Weights of a small mixture-of-experts language model, trained from scratch on English Wikipedia: vocabulary 2048, a softmax router.
Below are experts of layer 3 (counted from 0) of a mixture-of-experts language model. Rows are named router (the router's row for the expert), gate (a neuron's input weights, with its number), up (a neuron's input weights, with its number) and show model dimensions 0-127. Each number is 500 + 40 x the weight over its row's rms, rounded and kept within 0 to 999. Numbers have three digits each.
After each expert's rows: "gets" lists some tokens that make up at least twice as much of what it gets as of all text. This comes from a sample of Wikipedia text that the model never trained on. Tokens count by the router's weight.

# expert 79
router:558461562509538454449517476408430505454565544592508564498492510454433505489531554499545555479562484511535462476516517461483487442447504410445491521504519488409486441538488429535564490514493550496486493458467458448538541545443457502483477506418544521506465462561579451531564475432515504483517478480506526509542536583473490540426521530494468510522536459467479523524525437515464563464473
gate0:475595445509524544546478514470538549610507564571523448519471553487545462470499442465511524409503497472593489481466470444483471497487500532488517501495502544493644504508494505457482530452510488507512486606474503458509602543454556452429426505561482444533469509468448492470442537488495451539490465514438433486479464436523477457503469483468577472499480532460491489532471532459563453500517
up0:493490487492487502541471499468427511486508452563500572510528561526570508546464506507511512541493514552487478500480410442539488457488502465441456491460480523531553490499524512537483524499543494509469570552526510480534495550501496521457541481481454476565415548580457515526509434442471528610450593437495565489499570531477485461517423446546455557513521530502471468522494428571489556455459
gate1:463461479544529469496500558473514577553464474509511474466466477521489547414466501481510533477534431517457464519570466471480389472608482529528526413467438512481504544474512505462461519518523566450435492510528540465421471568475510560475474508464489481487479426552463483577487536497472517447510503448509517586513525634472542563445481532490462573468511490513516535550484516513533483428453
up1:540513496519535474567537520422462509547549517528533506459565570488513505446495528456556489500552507507505388483507498521480471485555442510508542453483469512444599500492520516457558522483444516463517456459446496418516476528468504550492487483464494495509487511589524455570496476531521480580587564482544494557499460511453480505409531472558454495484474506427441487543523407504507552468465
gate2:489506528463491500503528541459432520493474475565506511532454550483513525564449493489454541465422534506527415517563501524497531450507489518410482529505584514456490535500448481533526568501468517553443523499461487486525516508458433535579481511546588476468470446477501495519521494484561482561481462491523513478522474426543494527523565524514525495478461558557498490496493456519485456478425
up2:513466480489459500475543462585516483523518479549497533424518426479452548504467449486514424547580498490513429486533496541499532537527505475511434422489528548487558487535499488438462521519473559403514496495575523462506513580506547497534474536527495487425462481499462476498548404522499555474425452515512521485495460479489563501520493564470518492484576536503546477485491492577519539538460
gets: ":", " –", ")", " —", " (", ","

# expert 204
router:485498453522567399491485510484526525462517565490501529543542520402481438565488462446507601549424461485449463469471462504557554478504494455413398482459491484536484483439496560583542521484463465496518430509484464568485532552459529490540472503503497516560508568574548520445494544501474554496524482438460494434483437481507473513543471528491465525515503504530478439483472473535560528427522
gate0:474493592526510444568487540466475513525497514493507503472473516555502535461518501467528463508452504512567490482538499575467499464457478504557553520479589621492509495510490501518553503574508492512487530527489569498501475546590483501478453540457487537474476502454562471540536577535529477543522518470567479505542480509518532483469479511580486461511446560548501491472520507496499562512514
up0:520468482495523492488507479475488474498477482546554550552447462476448563534442559527471584511458543531513445463444445566510511538513499473483429438486548519460486503521537487571496480485417504482563513468493498545520456513585527493517520553421507536443459490529519487499503537386461503530516529578547538524509481476577537572574448560453492508491538570526541434567462461495471562457545
gate1:517508515494491472470497554532519537522513506376499484484490470498505508585444476555491504603516509525509490571420492492475438442477478546451481489498442468494442501481445527508539516530501483497480466542548550523462518618544521562492473463540518559462511530520547477432524459504488451461528472608448530530468523593562569585508411460506426552494537454496470466534475472544509434462473
up1:460535431564501499494600442518493458452544501473499547492522491467482491474519505543475464515395500535457523507515470516490566470499506483518522455594516595587514492508470440445527453434491472439513469463482463555533547492503407487482511500468484514431517543535468497466527502543505519584457469478595534540474438479530450432496511433514528547459470549497501491517555451529454499583482
gate2:498509484459507470571533472508512538396599507471533445547529470513471467525534552476545509548525525465542526493443426463555522486476505489441510528531513555539530495515429550449470465483472577484542460438585473500536522487531508517435509474502545530498474512552503517511522530471499493489497444514595507468462452515549470523478501550508485475508499543492463490417615517502477465503537
up2:394463511513558540413511529510509458463485489485518458498496414427542452478543489522549567455477467522453519520514491524509506570449463556485479554464494498503412467494426490502489603489475475533512470498459537493449492556582512500558475489478439472504508515537496483541583493489515463469513497552508507534523478510461453517489512473509463467524444555452433521444557523527498500503466
gets: "ine", "le", "ia", "go", "hi", "han"

# expert 125
router:485581440535557512510524491509483455449525584445551569492512506542493437507430429479472528458511460506476424551443555420541494461504517502565436553529454575538592453473524541540468530463491541443499533521453478523488520438490454432495506573425518534421428559569520521518439513534502453503486511521499459513458495441498528490517585489515538542486432496487576484493498538441461538498506
gate0:505568572542564441546526495490565517445573472496477569459514503556454467533498506606447441541473508511477515476499494474417490499544518444480502560424474559501510488470509475414509413548549562469510488498456525435485512555489542491479457519488512476417460473509527495442544502487470532479483525530499508474455500491519566532488500539522523530502493497506483491579456494519408553501532
up0:453561503536484446432435536547560519576590502490497581503526483505515518489413459493486516493516467503544502508504453490457528472468521532509454477508509593558466500499576536481403440502453525488440521502487478398497553493478513507480451572478527442524470437460541513474560576493526470523488483477493501499524532500546470528484493511501542479416499515517520490423462513581487583511512
gate1:532501493493553496520431505523486527508474514529477580434483531526498469430533530529460575522431507512458512536519442507489446503599552510496517454538479489503505433500536454516549543535445549510516500470487481491533511511478422518536516465551506474424509495482514476478493462542437567507482527432470561447447547440527446428486501531494496423512561490439510557515493512453488429556512
up1:466508522492593465497519513441465502454525451488494457546572443519559498427529507451494467449411581431564482507523550527484539464478509509506454504492455456497531472430493557497550523484466486507527447487543505458460483490442514489464502534543391567452505461508502558499502500534532521478512534520491479507469492468468490445453521575513467495494520488450468583534497386504471468524488
gate2:528533510492491510495550581518534590542509513538519505508420557480496479487571454467536464443466529519459455459474616495490467521425583460497531471465543509453504539519429486473541530519513448538480458532538530538493435563549419483467522525436582501504501486461454483545472482539505446444465513481531453547445544494447518541477489568512483432519499486435477488466470502438463468517474
up2:430473451470513555501482441578504506520488509398572522438540454529595472485599511531522461542542507474454489482529468547464535503493549460507549460478507448545481525461562527505436480581537475531408430540476488506482474543520447534457521462408507434488462538504476420543485578563443496537476469540567492472493578498468456552541518447499504543482457481425496529523522493514510469560481
gets: "ru", "ir", "in", "ar", "li", "ri"

# expert 248
router:548548469521525583483485537504584500464474460509517466529472429443548441535544449563488571586487475481480428564460561498559543505410515513452512502515558448534441455430455522459493528443488588519459497483403551530559504566479427511513526431534488487550531449494541450512454467580527540524510492509450491535497532544514525434494549488532564528454530521504535549424471486503517529488418
gate0:568505533492611557446434564505473494532548544519523467465422457467478497546530438518463526459516449516517518567508476546506542519451494519414532499409534562468413397521549518500512566523498481546482479424489489517498539516520551460491527462564508477463416434506538433516482491451547555474487466513507433533443528512418480551521456480469468539516515582550512515505429430492575499448472
up0:497489560502526551448570475551472557517525468507528448503512549503527435521473569437514475517454526505447485442457524509507554532506528487504523505470496551545498518508484523446518536526568591568523469612487439453455479504509530497453531505542536514496494515497522486470489496536465490453546470425538496486472539495434512475457537493596546477501522457452505502483499486560448468501498
gate1:502609518509491526517509486500519453489529560489440557429503505515482479573428443535488498551476445487593518512531518463478518480530468574456469540473518493523477458523445457497532557523522446517476530472475507459513484436483455472517476469447508425509484496567490476563512435588499524446513556488461527540542447427478483476469607496524445501550487536566537469489464569472438527478433
up1:558532508495492495500516472581500586572517515489514527461460509530576532459542525459476504533542483467548555487526441511542575537521515499502466444554491517586419577501574547503483554482510503585518479468518549520500453548494527487485518513498437525551478500543460482486520494524474522525516597500479543479520458562512500543521543510530527465457446510424532477419453469544411504513533
gate2:520491503527495439494536512477517498532473524501470529438498500420516406545485484444500503509562417573453476509533414492491456494431557394526523457576492530567515473551472457458527515518469586452434502451463505543480532508501396531437428451466492461527470458541499553528491510551507493493464463490519487527450509498504419494495507556533514442476484440541483526443586447472503447529501
up2:507478486458516425493474465520537531507539481499424478467530492488530475444525544565518560513449441547478431451477587594535488511459497496476530510505567496537468461459454448459591517466464531502451499583452530536514438513440482578501503477556446487508439540505499486502473497563521467458433475544510475497454533475465501489484484577519562541484514446486470529471455482570513501518404
gets: " is", " be", " was", "ra", " a", "ga"

# expert 120
router:471540469531464534505523587532476513530450496533480453588510506505474482562542458567547564600571554537410493563455534477578474432456530503544526460529505528412456422447428522399470522480537506461495471469422515476554482499534558496509524446544512528512463532548510458496467480529539520533431511510552474561455534550457489434462540540502470530500483471476586513524475444484499473514462
gate0:548529496507509507474518517516450493481477428469471463538486458500505407492515473576427496478357483509460499485533534497536502567448465559513551465503492537525544458490514530469477546575535523514449479478477594500540509575474610426519493514444419480559452530455440542425521479489448476544390522507419507465521484477509506465510463582451537484473529459516527543505431541491508452440422
up0:480461488447539438412482506500490538438455483528531530507487541479528528491470520520584405516533484496530462464472468461516470456469451537487505479476456533418440480486572498498470575495401490483491452452529483520482459519477538527549572447482496501510535441498501465538485521516509496558562523419537491545506458522426486409496515519487445503558561498493471569543481472532460529519455
gate1:556517469492460503496512535549549506541455565557566482479528505479459557500520494508516468531431525517483516515532481567512451433506463509481492451485465526469482547463433485472481504488539505527514533528527525475462524524459510471448490580478470501508496450509435525494524475475457393529463455456487552516548501549503526469531476539590558526476512468502551405571464453502526458504496
up1:560551472531505511370516437450536516499496526526472517464477454519486527477586573469523456473410492394520476437506522542464485534527449488415469441431439540541502539468481541532490525479476469489413558462451516455514501541457521431431520547456453524556552475453480454458475543518526487444480558487554445481459550503485506463593507517540548484521492525550501489452533432501418496537529
gate2:491472483514506480527462505492460493438506540521464486520499511507489491527539542480536439563490511524516487532540539440500481523456543470528464550538517535424464460498511499477454454492556515485520526498431545425562515565487575481464523512470538475525433490514461501473489499506479550497545487485548462486464453506505534490520529520565549451555514493528472523461577493398461533533437
up2:487479466484468479510520502480540447481550519571495450477548457514500473537483502452570519524436559436492544530538488462488436475476566494498513465505491490575490432496559466547432560520562510548502449470507544506493451526512523539419484513561555508490528475489422414514484561508535507481537535489456577469491517507399495513473537545526460537558467531574515414474524411467520491526510
gets: " co", " Ma", " ma", " Ca", " ca", " Co"

# expert 7
router:560500442551448527528527561483521482481480455572526529529493451490481506518484463505506490481463487496471448485452458533557520415487494471500512423526482478486456487473462469449386497464436530430459487524445522548566506547553436516504515516501462558533528532481505479529422496552450467583495555486591517451472542519518490437489490464525510562469480552564446491493521429539451471552487
gate0:485501499485539552466456454465463437434515472525516461501492557527503540445473460526468477417420495483530481567487511571456511493477491461486478522492500450516455497463489441523489567583434521514516510463456499559514470602470530540526480539531473498501556483584521451528451513496517468488508502455513552527451464422487538480497433582445479545554610541540493575493535525487428496505547
up0:548526514456482541488493470467523429518491493529483494515501542554513492427545504536461502431417490544529446446495546473514501493559526509528524551523488492475512496515471522497518464502483525465435569471560505574473502567521542500510562521523579433456526509472468500491469502586500510495525460556454570465437430501531467487508484475480541506581508531487447482541557529451451547539498
gate1:512513524526547522530463511483515503540500465433488562438480512502463494498509573450480518445493514519570512527512490475459519481532501514505492520507476450494480458502526499438542395492453519529481493622430484479513565538462433551522507508493547517497508523480551526514471532458484490432550522483500480482499528493506477480479509478542505464522507505561477518500487472439503513402456
up1:499489566494563536513481536421510495419496531566423527491538506475521534476494511483457513446487578480506455516496546502490492580520487491550493533521512447530489468546452585468433431560501530528497502511508541523541562472422467498526457520474505437536469446527497457563458526571481493402565488510533527463541427466474531523528501505507524453559509500427535436444545571483536567515441
gate2:506460451502490525426477530523468504537476514482526483532476520469494458522516495492484547514504582517520467509513480428513505463420534457464581465469513535489554401452561490563463498474567487533503509474466514526501558458558528475553464497493528523490468494497507538504558461513541484419396426556432456521467475469530499510515420484525580521489508617510469508438494521454472439432468
up2:547549555568470605505396572472457478455484524471471437457502533542476436487508478451486518522463568375497526527465536470543573531514483502465491459482472506537487490493526476466553489470429478547530555465516496400524409562529586489560541510524532450490477438533483426514464540522504526538571515515543449543467520578468459457499567485489478462482502498494506520481480509490496558463514
gets: "te", " Po", "co", "po", " a", " po"

# expert 82
router:481463460447469482438537496494501542423588509482526533458516500488544562509562466539514458475481465461560533439470544594458497537454469477506527533515438484498524535574485534564484466470517509525523545465537593457520561478526436480541537498435391526537503474468518481522515576465460546511477415426468529515536431434439548536466495486468464490467509453481499517539476461500458475512526
gate0:534465543528467562520499529469399522482508501493523484573439505471489531565528527531538511489422545436535522436514447526487497528453568465481499524577442519470578528507485528572438560469488475509537542527461606460507527452542489518477471441467461570533435539423439521550501528528549510433515512450472475446464426464474523482486589473512535517455550484504472489541409532526489444486526
up0:477510423488477429507469509528485477477482566563526528462476525487436469413536515552442516481576475487470521585474525467485497502495480505574545486504472480540539518530484492424561479499479446451519571513476450533515483559425463448546514541407543455462494476502522577535485457477490494583426496479586499469481542435568446459501456525515473532550544441534545498496523475448563505542427
gate1:554516473498469539496522515435530495514522509523440403526499435473528622537496461512498522562436514473521474499532538443442511506454510465549508590567524534427412479489525543535441485454495511539483498485516493483521507487502527478533514528546497534483548516516480537573469487441457497479554438526514489536546509541521539503548547536516526475470568484449465425437493454457491497459523
up1:516526480497479460583502496465478485574445489429473456518476478480474442483494549490451563530500531504572471565543532470492449573443401527513464530537487447567525474464491520434567471602561533491435516499504521521511531441468553397476496504525556498555522507486506474531556474546469494511403478519473537539505502478516495550510451485439460494502551532479425521469430516534511554463544
gate2:514461506472479491464463494527533526436545547526504577581434500552506486513487452468604499466478491419526585467473459495473521443449475498516501445488449493554477484508527455548465474543450526508522502484541511556421488460511522453525454455458543495458471468487412500522461520437519483532534481595503460476501437530462471550509550549500521452461457488472525521484476415496507482442560
up2:462583530529574541469470488440496487457572471485464582574476470463495481523504529494464511474491532539477490570487623470592486507559478474520488533503519459540518523468517532545504496540416505526445522494528479541549512526493474530478477522515505551524453455410467510495498613537547534532521602461553534461457505504570565578522555472478587478551457474516463511488500531495554482477496
gets: ":", " |", ";", " –", ")", "-"